Weights of a small mixture-of-experts language model, trained from scratch on English Wikipedia.
Experts: 32 experts in each of 7 layers, 2 picks a token.
Below are experts of layer 2 (counted from 0) of a mixture-of-experts language model. Rows are named router (the router's row for the expert) and show model dimensions 0-223. Each number is 128 + 32 x the weight over its row's rms, rounded and kept within 0 to 255.
After each expert's rows: a language model's description of what the expert responds to. This comes from a sample of Wikipedia text that the model never trained on.

# expert 22
router [109 136 164 130 124  93 159 145 116 166 181 110 161 123  81 123 126 142 101  77  72  94 130 114  59 127  98 153 136 135 144 128  61 130 147  98 215 161 128 134 181 136  90  97 174  92 188   0  85 136 117  96 124 150 136 128 104 189  68  75 136 112 104 127 119 139 126 168 133 107 120 142 123 150 125 183 106 105 163  58 113 197  93 168  95 135 183 109 123 103 180 112 132 107 118 143 128 112 146 105 137 182 156 136 128 133  93 111 107 103 129 134 124 120 150 149 212 140 126 148 154 177 114 172 124 219 108 123 106 120 122 136 107 143  77 130 133 129  83 122 212 148 140 148 164  78 166  71  83 163 172 151 155 108 160 174 154 124 190 130  93 158 130  58 163 119 120 150 142 120 138 147 144 160 149 134 136 103  89  61 113 153 136 106 112 118 164 140 144 169 143 145 132  58 180 136 149 188 168 131 139 147 128 134 117 134 139  83  78  97 138 128 140 147 118 137 109 125 149 156 120 109 150 150]
Common nouns after the, a or his, such as University, family, government, city, people, plus born in phrases like Canadian-born.

# expert 9
router [118  99 138 109 145 125 154 146  90  77  67 117 158 118 183 148 122  93 111 138 161 108 126 127 143 100 115 164 122  96 172 129 103 167 143  83 164 124 154 146 158  72 136 109 140 139 107 131 123 161 167 153 137 132 119 151 150  81 179 135 140 169 143 159 121 203 115 120 176 143 107 164  84 139 145 211 163 200 129 127 130 165 150  99 114 163  94 158  73 138 108 168  59 103 112 123 124 155 102 209  82 122 111 155 105 108 145 116 124 158 125 168 116 110  80  96 121 166  96 153 162  82 120 117 151 156 120 151 106 160 141  95 144 127 221 115  61 157 111 111 105 167  95  82 112 158 143 134  93 162 112 142  70 134  86 160 137 139 130  40  65 150 113 100 135 134 146 134 110 114  53 118 126  73  94  86 179 126 126 138 177  88 130 159 149  88 155 102 132 127 158 124 117 121 172 131  56 117 147  88 140 146 163 125 161 174 108  76 110 182 129 107 139 160  93 137 114 194 167  81 107 146 207  93]
Pipe characters separating cells in wiki tables of sports results and filmographies, plus equals signs closing headings and list semicolons.

# expert 29
router [169 117 117 205 135 151 113 124 140 150 136 103 129 102 142 159  97 126  86 118 109  94 136 128  92 181 150 183  50 161 194 136 119  58 127 102  84 162 169  54 183 188 127 103 131 150  62 108 129  86  67 114 136 154  88 185 154 176  93 136 141 101 122 205 162 134  87 125 130  95  88 118  25  97 154  76 198 124 146 150 166 168 157 109 150 144 157 115 158  91 130 155 111  96  83 133 141 117  81 164 154  87 108  65 151 133 115 131  95 112 122 187 119 133 116 131 144  59 109 122 191 187 111 120 113 138 123 169 110 159 106 137 107 131 158 133 146 112 158 127 112  93 131 132 165 104 114 144 139 101 131 149 128 165 179  88  72 101 138 100  66 112 141 105 152 108 127 128 109 141 104 153 123 132  85 173 140 119 122 156 110 177  77 121 138 122 118 137 168  94  85 104 126 160 135 152  52 116  94 143 128 122  71  72 144 119 126 164 134  95 151  96 168 103  83 167 111 130 116 100 158 109  95 148]
Single final letters, especially possessive s after an apostrophe (children's, Men's), plural s, closing quotes, and endings like store(y) and Shoban(a).

# expert 20
router [132 141 103 110  82 102 159  90 107 100 151 156 121  96  95  80 128 187 159 170 126 128 173  98 130 150 123  99 108 100 132 131  82 182 125 158 101  67 147 133 116 117 124 166 185  81 125  98 109 125  95 115 137 138 183 164 117 142 167 103 143 147 130 120  95 152 140  95 237 128 102 147 109 107 166 125 120 110  99  66  92  31  65 223 156 113 128 133 124 134 143 115  62 125 125 159 124 111 183 113 114 137  88  90 225 123 134 130  88 102 106 134 139 131 164 132 204 119 185 129 107 139 125 161 115 152  96 187 166 119 163  95 136 114  77  94 150 130 102 114 193  80 106 119 141  56 121  82 129 138 174 135 149 101 107 140 153 162 121 164 121 157 120 128  98 162 156 156 150  97 140  84  98 155 121  81 121 113 136  69 162  83 126 160 107 156 106 132 114 182 172 168 113 180 130 123 136 135 144 137 119 177 156 143 104 130 121 124 177 120 114 156 163  49 115 164  79 161 119 164 128  97 100 137]
Suffix pieces that close a word, such as ing, ed, ly, al, ist and ate, as in Comput(ing), or(ally), dece(ased).

# expert 18
router [ 83 129 184 221 151 160  60 159 124  92  79 156 136  66 151  91 128  82 116 138 140 142 105  98 138 112 129 120 140 156 126 115 161 123 176 173 119  92 151 104 169 125 115 162  68 185 156 147  93 145 139 165 139 129 112  95  99 151 124 143 102 139  99 174 164 176 195 163  83 170  85 180 173 142 135 144 152 205 122 185 164 131 176  54 124 178 124 120  86 110 131  77 166 150  89  96 109 138 116  67 142 126 115 134  78 127 148 112 152 137 124 116 130 131 140 139 133  85 107 126 154 159  85  78  87 121 114 103  99 111 112  84 124 173 106 142 155 131 142 118  32 190 126 126 102  90  59 149 139 130 142 158  87 113 147  70 121 148 116 148 172 133 115 105 112 149 101 164  89 139 161 151 132 111 137 120 111 112 141 162 133 142 195 134 142  74 139 146 137  85 102 111 183 127  89 100 164 113 129  79 139 139 179 208 108  97  93 128 165 169 105  94  88 128 135 157 109 162  79 107 137 144  77 134]
Dashes in prose or lists, and single capital letters in coordinates, codes and abbreviations, such as N, E, S, ML.

# expert 7
router [166  98 120 129 112 149 118 109 121 109  88 133  95  93 116 156 126 139  91  75 136  81 120 102 166 105 138 106 100 153 151 154 131 167  90  89  54  71 147 131 181 152 155  96 134 116  97 177 170  66  86 139  80 112 183 111 116 187 131 129 162 173 109 151 131 126 123 104 170  75 136 103 129  62 156 121 187 108 108  88 169 119 124 159  97 155 114 172  96 115 125 163 128 152 101 183 112 153 183 171 141 106  96 191 111 142 131 164 124  71 170 117 135  83 137 138 100 124  52 102 166 152 137 151  81 197 126 166 127 147 105 171  87 131 159  72 168 114 101 129 149 144 122  99 115  61 124  77 125 181 227 132 117 129 137  98 102 130 147 154 142 143  90 122 162 105 144  98 128  75 120 184 165 116 112 135 141 141 176 164 104 175  83 144 134 159 107 145 162  67 148 122 121 132 143 173 127 148 131 169 171 120  96  95 141 148 161 146 160  81  51 155 140  78 166 111  94  67 121 124 147  91 114 134]
Closing parentheses, braces and brackets after abbreviations, years or numbers, such as 501(c)(3), (b 1957), (RCoP), plus apostrophes and short word-final pieces like ying.

# expert 10
router [136 176  96 153 145 128 119  96 118 239 170 147 140 127 135 106 159 181 112  71 120 100 131 164 154  82 114 156 110 104 152  56 165 124 124 137  63 142 122 119  78 132 155  98 126 116  82 148  73 141 120 162 139 114 111 169 130 109  62  82 104 104 134 119 131 136 102 153 139 150 102 122 168 121 124  73 121 130 135 160 142  69 151  78 115  80 142 135 151  96 135 100 152 108 163 106 166 180 118 123 100 142  88 209 197 147  93 106 129  45 111 169 144 126 108 159 167 103  90 102 136 155 116 116 137 170 117 111  94 167 190 189 170 125 125 109 114  77 122 117 161 158 119 189  90 171 113  60 131 149 151 152 119 168 136 141 130  82 158 136  97 114 110  91 115 162 118 132 172 129 186 116 173 137 128 128  73 162  70 137  99 200 106 104 159 105 122 171 117 163 138 121 150 141 181 208 134 100 136 113 160 120  70 147 132 110 149 195 123 154  88 110  90 147 101 132 143 101 106  81 117 124 100 170]
Sentence-ending periods, abbreviation dots such as U.S. and Frederick A., and number pieces after a dash or decimal point, such as 1980–81 or 00.91.

# expert 21
router [197 131 155 128 102 165  59 149 127  53 163  96 109 119 122  85  76 128  98 147 170  96 174 105 140 121 122 150 181 150 115 140 192 147  96 151 101 138 113  52 132 128  90 149 103 162 176 177 101 107 145 108 111  82 136  91 132  61 173 165 108 173 137 156 168 109 121  98 103 140 159 148 171 129 135 137 144 130 162 164 112   7 135 142 100 130 103  93 143 182 101  87 131 135 137  88 132 138 101 162 130  70 118  81  86 147 135 122 136 114 117 115 118 147 110 110  93 140 155  94 100 128 153 114 127 133 165 157 160 159 131  50 123 101 100 198 147 115 149 104  29 103 123 132 125 150  92 162 174  81  88 142  96 132 140  69 123 151  86  93 206 119 164 173 121 164 186 142 126 103 135 126 128  89 146 125  95 146 184 172 127 131 153 132 155 159 142 102 121 109 122  47 149 151  70 111 120 100 104 167 112  48 156 148 157 103  89  98 137 136 148 126 164 139 134 133 159 143 117 116 113 155 127 125]
Conjunctions joining words or clauses, mostly and, also or, but, while, so, plus infobox labels like Time zone, Binomial name.

# expert 27
router [103 146 116 152 175 139 135 102 115 123 141 130  60 119 135 117 160 146 108 147 100  95 126 150 154 129  84  98 102  50 167  89 137 125  80 105 160 142 122 155 108 122 160 137 126 119 128  80 136  89  93 124 133 175 142 153 135 159 150 123 168  84 176 111 121  94  69 133 172 121 132 111 162  85 173  96 178 156 131 127 125 134 130 153 124 128 206  96 131 181 168 155 130 165 131  75 166 226 118 184 102 136 109 129 120 122 194  84  97 139  88 224 126 195 138 109 143  93 133 122 137 120 170 178 106 155  99 172  81 100 133 184 127 118 172 136 121  67 133 177 110 172 120  79 156  92 142 112 180 233 158 128 170 172 152 162 137 206 137 145 178 100 102 124  86 125 140 106 142 111 152 149 119 109 136 139 181 144 124  95 113  80 155 161  99 139  95 130  77 144 164 146  73 132 144 120 170 140 146 139  85 104 125 115 123 120 141 120 120  78 149 183 166  97 142  72 153 141  98 161 118 168 140 140]
Forms of be and have after a subject, such as is, was, are, plus quantifiers and possessives like first, some, his.

# expert 15
router [144  95 112 169 110  88 139 116 159 143 221 114 153 111  37 144 180  95 132 138 143 151 145 134  85 102 141 170 146 100 144  85 108 111 177 116 142 178 139 154 168 139 131 105 182  28 164  58 116 109 145 133 107 156 159  70 118 140  94 147 162  86  96 115 122 115 125 110 142 146 125 102  87 154 116 156  41 105 125 139 118 139 116 139 121 149 166  96 123 109 167 102 150 162 139 147 133  70 160 170 186 155 120 142 202 114 117 129 102 135  86 108 100 167 123 116 125 124 144 134  90 194 155 147 162 158 110 133 100 122  91 146 104  70  87 114 133 142 111 120 148  62 130 135 121  76 175  69 121 150  91 119 159 110 158 143 159 123 124 119 137 139 207  98 143  59 118 115 137  78  87 113 148 194 115  96  97 120 122 155 143 131 123  55 144 155 184 156 130 182  96 150 126 105 177 139 121 155 116 152  61 135 138 143 106 117 140  88 115 154 131 114 183 106 135 107 182 140 164 162 196  73 125 159]
Common nouns right after a determiner, such as series, game, year, season, weeks, and classification in taxonomy boxes.

# expert 17
router [ 75 102 142 125 115 144 111 149 168  65 117  95  79  86 159 164 139 100 120 138 113 148  87 135 146  88 188 120 124 120 128  77 163  60 146 121 136 160 122 152  78 113 144 142 143  49 126 115 144 134 117 116 140  92 153 104 139 152 185  99 102 127 110 143 136 130 150 121  90  95 107  47 136 125 125  93  95 166 124 104 178 126 158 104  83 101  68 121  42 144  67 106 124  94  81 165 144 153 107  77 150 101  92  61 120 142  92  88 148 163  67 107 170 154 134 143  90 101 112 116 110 149  85 100 111 151 108 107  76 111  95  73 128 171  73 113  85 110 126 144 145  85 114  88  89  85  88 174 109 133 147  80  99 156 177 176 138  90 138 135 119 170 103 100 124 126  39 179 125 132 135 174 114 175 143 101 119 163 120  93 103 123 134 143 122 102 185 105 134 127 104 154  75 108 111 139 188 189 136 132 139 127 169 108  98 105 151 101 138 217 149  89 129 144 116 166 104 105 129 154 111 177 101 180]
Opening parentheses before births, abbreviations and dates, e.g. (born 1985) and (ACS), plus braces after ^ and single capital letters in tables.

# expert 13
router [ 97 136  95 115 131 110 123 151 158 168 129  91 192 103 136 149 218 143 156 162 105 119 149 134  49 140  92 127 122 121 140 151  70 162 156 122 168 199 120 126  77 138 132 164 145 142 171 113  85 167 144 136 152 117 101 112  87 150  69 109 126  83 122  66 123 134 108 136 157 183 144  88 120  82 170 102  94 111 120 129 149 126  49 109  94 119 156 175 163 138 184  77 147 151 152 147 102 108 173 142 171 103 134 117 123  96 107 136 113 181 109  99 107 116 160 114 112 163 132 119  73  89 135  80 170 155  50 132 178 163 177  97 134 134 151 181 170 101  70 152 194 133 156  91 124 125 116  47 113 173 105 142 121 150 158 143 158 123 164 134 118 134 202 134 111 112 127 110 121 115  43 107 155 171 136 134  79 113  44 111 159 108 140  86 147 139 121 147 108 195 184 156 165  74 141 122 105 131 115 136 146 176 143  91 115 124  97 113 151 124 133 140 160 135 144 122 181 140 128 143 104  63 138 111]
Middle syllables split out of longer words, such as en-han-ced, ad-van-cing, en-zy-me, Mem-ora-ndum, plus kinship nouns like son, mother, daughter.

# expert 8
router [134 107 128 184 128  71 115 124 129 182  90 141 124 175 100 140 149  92 170 133 185 109 124 109 216  97 154 140 127 166 138 161 124 126  73 148 119 108 127 152 129 165 137 108 124 174  59 156 159 121 124 132 173  88 147 116 166 194  87  65  96 159 176  80 105 113 128 131 190 113 158 104 154 155 102 108 140  85 106 119  46 132  27 100 167 156 124 170 126 119 165 191 100  92 187 140 145  81 133  51 136 138 181 108 154 160 170 109 148 181 167 144 116 129 116  82 138 148  87 156 106 109 133 157  83 142 159 116 147 178 117 114 128 124 132 101 157 135 119 134 119 163 135  89 135  86 129 138 129 123 168 141  87 148  98 132 101  68 146  99 106 135 141  98 152 167 136  75 150  75 188 157 175 104 165 134 159 169 150  73 134 169  91 165 124 134  61 146  94 143 162 164 144 115 145 169  97 153 124 152 125  97  78 121 168 127 125 154 103 132 147 152 148  68 146 152  90 130 185  89 127 153 103 131]
Two-letter consonant-vowel syllables inside foreign names and long words, such as Ana(to)lian, Ch(ica)go, Boliv(ia), partic(ipa)ting and Vol(ska)ya.

# expert 11
router [115 125 104 116 113  82 170 121  68 131 127 139 150 112 157 152 181 112 132 149  76 136 133 198 127 143 162 103 160 108 128  67 123 134  80 101 144 136  64 157  88  79  77 156 183 109 165  84  97 174 154 107 118 183 146 106 105 132 132 123 186  76 126 104 115 134 113 113 134 136  98  98  83 171 187 144  95 120 126 103 101 149 152 182 106 148 203 107  89 144 139 129 169 102  60 139 153 121 185 120 126 135 163 107 118 105 168 195  76 113  38 157 136 143 135 141 195 132 141 113  96  88 116 162  65 108 124 211 146  73  91 181 100 159 120 115  99 119 136 109 156 119 136 145 169 103 121  96 115 152 169  94 157 105 119 155 151 181 159 140 122  93 157  88 103  95 123 111 160 109 135 183 115 121  88  87 124 115 123 122  92  71 120  97 156 129 156 162 103 107 167 166 160 114 142 103  87  85 136 137 135 213 141 133 136 139 167 110 123 151  97 150 121 194 136  57 116 158 123 161 193 115 126 127]
Function words and common verbs linking clauses in prose, such as as, that, which, when, known, used and made.